Experts of a small language model.
Experts: 64 experts in each of 14 layers, 80 GeGLU neurons an expert, 4 picks a token, a softmax router.
Training: a variant of Muon for the experts, 9995 steps.
Below are experts of layer 9 (counted from 0) of a mixture-of-experts language model. Rows are named router (the router's row for the expert), gate (a neuron's input weights, with its number), up (a neuron's input weights, with its number) and show model dimensions 0-111. Each number is 128 + 24 x the weight over its row's rms, rounded and kept within 0 to 255. Numbers have three digits each.
After each expert's rows: "comes after" lists some tokens at least twice as common just before its tokens as in all text. This comes from a sample of Wikipedia text that the model never trained on. Tokens count by the router's weight.

# expert 27
router:137093107099139110155149100138119095145125110156123149144096104137151180113123141142148127134114136089125088130126117175185168132127181178119110141123124101150060090156123152097084119128110132104105154148100124098137139125109134082115080119152117103127114141121092132155168114108144112138085157109149151118172165118117137164095127086118
gate0:135065102139117150162133106146154090103138079107148137120119163133084189123128107133115126130148106087137113140160139153126105121140147144101151116124109106153167129142098116119173133113149129139157093128143171129104136135151140157147145109140123104122110106115135126145161108147122182127185118125096158132194078099167112123107145134131
up0:120074106145115142145111098111105100120120127109149132121142150144066137102108099150117196123107158139100114129144119124124127128121120100142133134076133162132147128094126143097090148137157150096132097161143079162106133148099085102128121114137122101124111119135172117128129128151121155164166114132081125152151130121154102134155140121138
comes after: "==", " (", "===", ".\n\n", "-", "\n\n"

# expert 26
router:133107105088126125145113073162133100161112101194145141154085130162101152070119136126125125130132153079136118116110110175156142129104162160158123161140123108145101097164130127143128094109141145143116160139152174061152099134137113089137108144150121097112132126104113153139150116088145115117127140132141128131142163116093145146108109112117
gate0:138103148175137109108098129123152079102112122202165109161134119147146124053113081130127105131121135116115137093142162117162103091098104120157077169160149092142139135134134175172140132159128147096146097103116095105126173118122124128132122134126108128135097144139141148100157117101092145111172135159120143133173143115128151125119116123127
up0:137160062155104187139155153138120148141130135131071129148097102119140107158153125082101096121143100141141117152098093143141117147131140088102142116091169130148132124127109130086111165108129120157143129106105157152155126192143105123087080154079149126137161125113161132157127124157122106129099103123123121136177153130110133152116137075123
comes after: "-", "\n", ":", " (", "\n\n", ")\n"

# expert 63
router:110104118124119119125129132158123106158096070134136153132107076140147171125133135133126111115130144104181099147094111145144129137099139148133121158126141100165128098120104147124078145115111125101115181151143153112164143156128134098144088110134084108165094094127116152154132133114103113130113166103120127113131143091109153140119110111139
gate0:126103142118123163152117132105065135150080129129149131130126119106155138095158123092149129154095153134174180112121124129100095140140130124103081136126131117131102162076092169119133138108096146122142080093121146124119164167089153158127194139149132150143139133095124083091131171113134127140104132146124107092104161123126155134087133120138
up0:169140115112163141123129116137165120142132151142106060163105170160138103130142115155135118120153130108081107117131151126115172103159131122121127120111109154093143148151141115130130099130156104154129148108125120116149086096157072132163125122114122135119123144110133153124157107177125100130126145124107125128153090148137119145154129186172
comes after: " ", "1", "2", "0", "9", "8"

# expert 36
router:133111114109102081118114092146119121145077100172154165160126093147114157112127124112122109144132134124153092117113123139160124146115155156137142161120128107157118083114115140137122152106098118102105190161152171112168079152115110127150102109162108124141070125110119170140141091121115102148110120131158120116155144094135165141122119087145
gate0:132155095094116100105133104170154163163118119104165149123118132138149166093116115086122096158103117153150131142070150138123143109139129118128144106156136126150092108119138121141113139090081124111167129110112131127136109062151119121125124137151120159138095115124091152129101113128122123138120095162133122146128092145138134131131132163122
up0:154127127123124152116137139123138132129128136105162128157099115140162087156149138096142125118151141174137091139124110101150120114086099101135150134121119147161124120138143160165146118120113142126092128169108168106122105151128134108095112144167102177135114158150147171147060148112136107138094113132159093132150118122144175142137140136119
comes after: "0", "9", "1", "8", "2", "7"

# expert 46
router:137125101101129111162157127145118113135096096147172134131083113177112170114136138111145126118147145088134101165108098158139145130124170170130116128112125133134101101135149133133100110121137130126091174163169146076129105150147124084153098132109122088133105135142099143125160116108135128139109156095131118132126165102104161162113122127127
gate0:149124163102111121121130108150160102153202120143175137144162080102141179112131133132136087151175092119086123146110137167119098140115142175082148156080084135171113128132147159135122125141146110155082148102147132115112147140127071133151109136129101084122133160088111193117122114131096103081138127123167138182120129141098129139134111093118
up0:118146148112107162079133098137092155099183151102186120104094172145120119135116142124115121118152136127132139151079136158171117129178142143116138114112125178136107108124121143143112078140128136134137120126109110131114133151132103120142148106088105184130142108140089168092118110176132133136143130165133160106157137134102137119144126120134
comes after: "\n", " ", " |\n", "-", ")\n", " Candidate"

# expert 47
router:135078136109133111123106140166126097156107130145151130134099117135127148120107158130135119082123153114157094128091114132151145140119126169121155132098127099146127093151137168129095136103117114108099137155113136111187085162109114113154107127126132100168108133110138166169149113083119090157087130135136126136143168073137141172104120083117
gate0:119141128120157154120124129079113118151147128133159138153155155134151096144135116117091087178106122132115111117108126136113125130108089132168164083144165147093076175110115122135128115161177147145161108142162142123134168127169123143132129139120092108142126090098146145108103135116134138145150143141138143092134144165172110127127137117093
up0:140137120132126180110127143108129097157129158156156120143158150128131090126139121107116097135078108066111118128138117097121130175174108126084143096126141124128130112111174116145104170122154097137109090157138105110103076108138151153147116193110126132154103103130132165155100108134158152178102133139125094147114118137119127146164134119119
comes after: ",", "ed", "s", "ing", " to", "ated"

# expert 5
router:143095074108132111124105108170145113158104105153165178162100117144147159093135146139139112142118118119125098149122109179167145143125128151134146155114132111162111103149134120115137124110105133132101171160144146085154089147130129093153102118148096097145123124107117187148165106082153126114118118103155136124133176103136184133096150093123
gate0:137134113106094157106111074168104121085126122133148151130097110157148132123147166114123110111156123134116107144123159166163106153138126139120174090105166107138132101102127148149140116161071200141120133144140196111139115143147145095169147137142109131142125092104100126124160125088132125127124184113127102103117101120135130148103126108146
up0:117127144094145128157147161111164124192105145135135116129118131068116122148133123161134116125104129125111126116136114107118138124119103120160108105148095157110122093154099140119149113163156103107095136114131100149105135112123112127068127108111177086140131153153143134120101141144085111114108086122100162147125111173099113174134137132099
comes after: " (", " of", " the", ":", ",", " in"

# expert 1
router:157107108099094124135108094169132096168122090147158185162082127151155146106125129136139088099148163108154121133126128178142130133079136167119123132130121104145129090122129139129113120126132151119078172181141143080162100148108134090129106142148133087182134097121099185155147108096111078160119155130137153162158114102120164154112122100104
gate0:126114105129145120133179103138133106138153106129107144156111117150123130147108112106116139136153140094151117125119154177115127122130178122121138092163151112094107097133143155131105108184130137130132135139099094098141081141137118088121078144164113142093123165109123163132149148096107138142113141168137158113107116126165109152121178089160
up0:129120149094122139114109126129102185081124163144153141159089174169152117143125137114135113131089115120104136138132131139129123128102123123135099157080083121117127183129155102160110162106132141098139132143085071121068147146101124120140109078085162130136122124109150116148102154123138163130140104105137145140103175174108139128187132113110
comes after: " the", " in", " of", " r", " on", " is"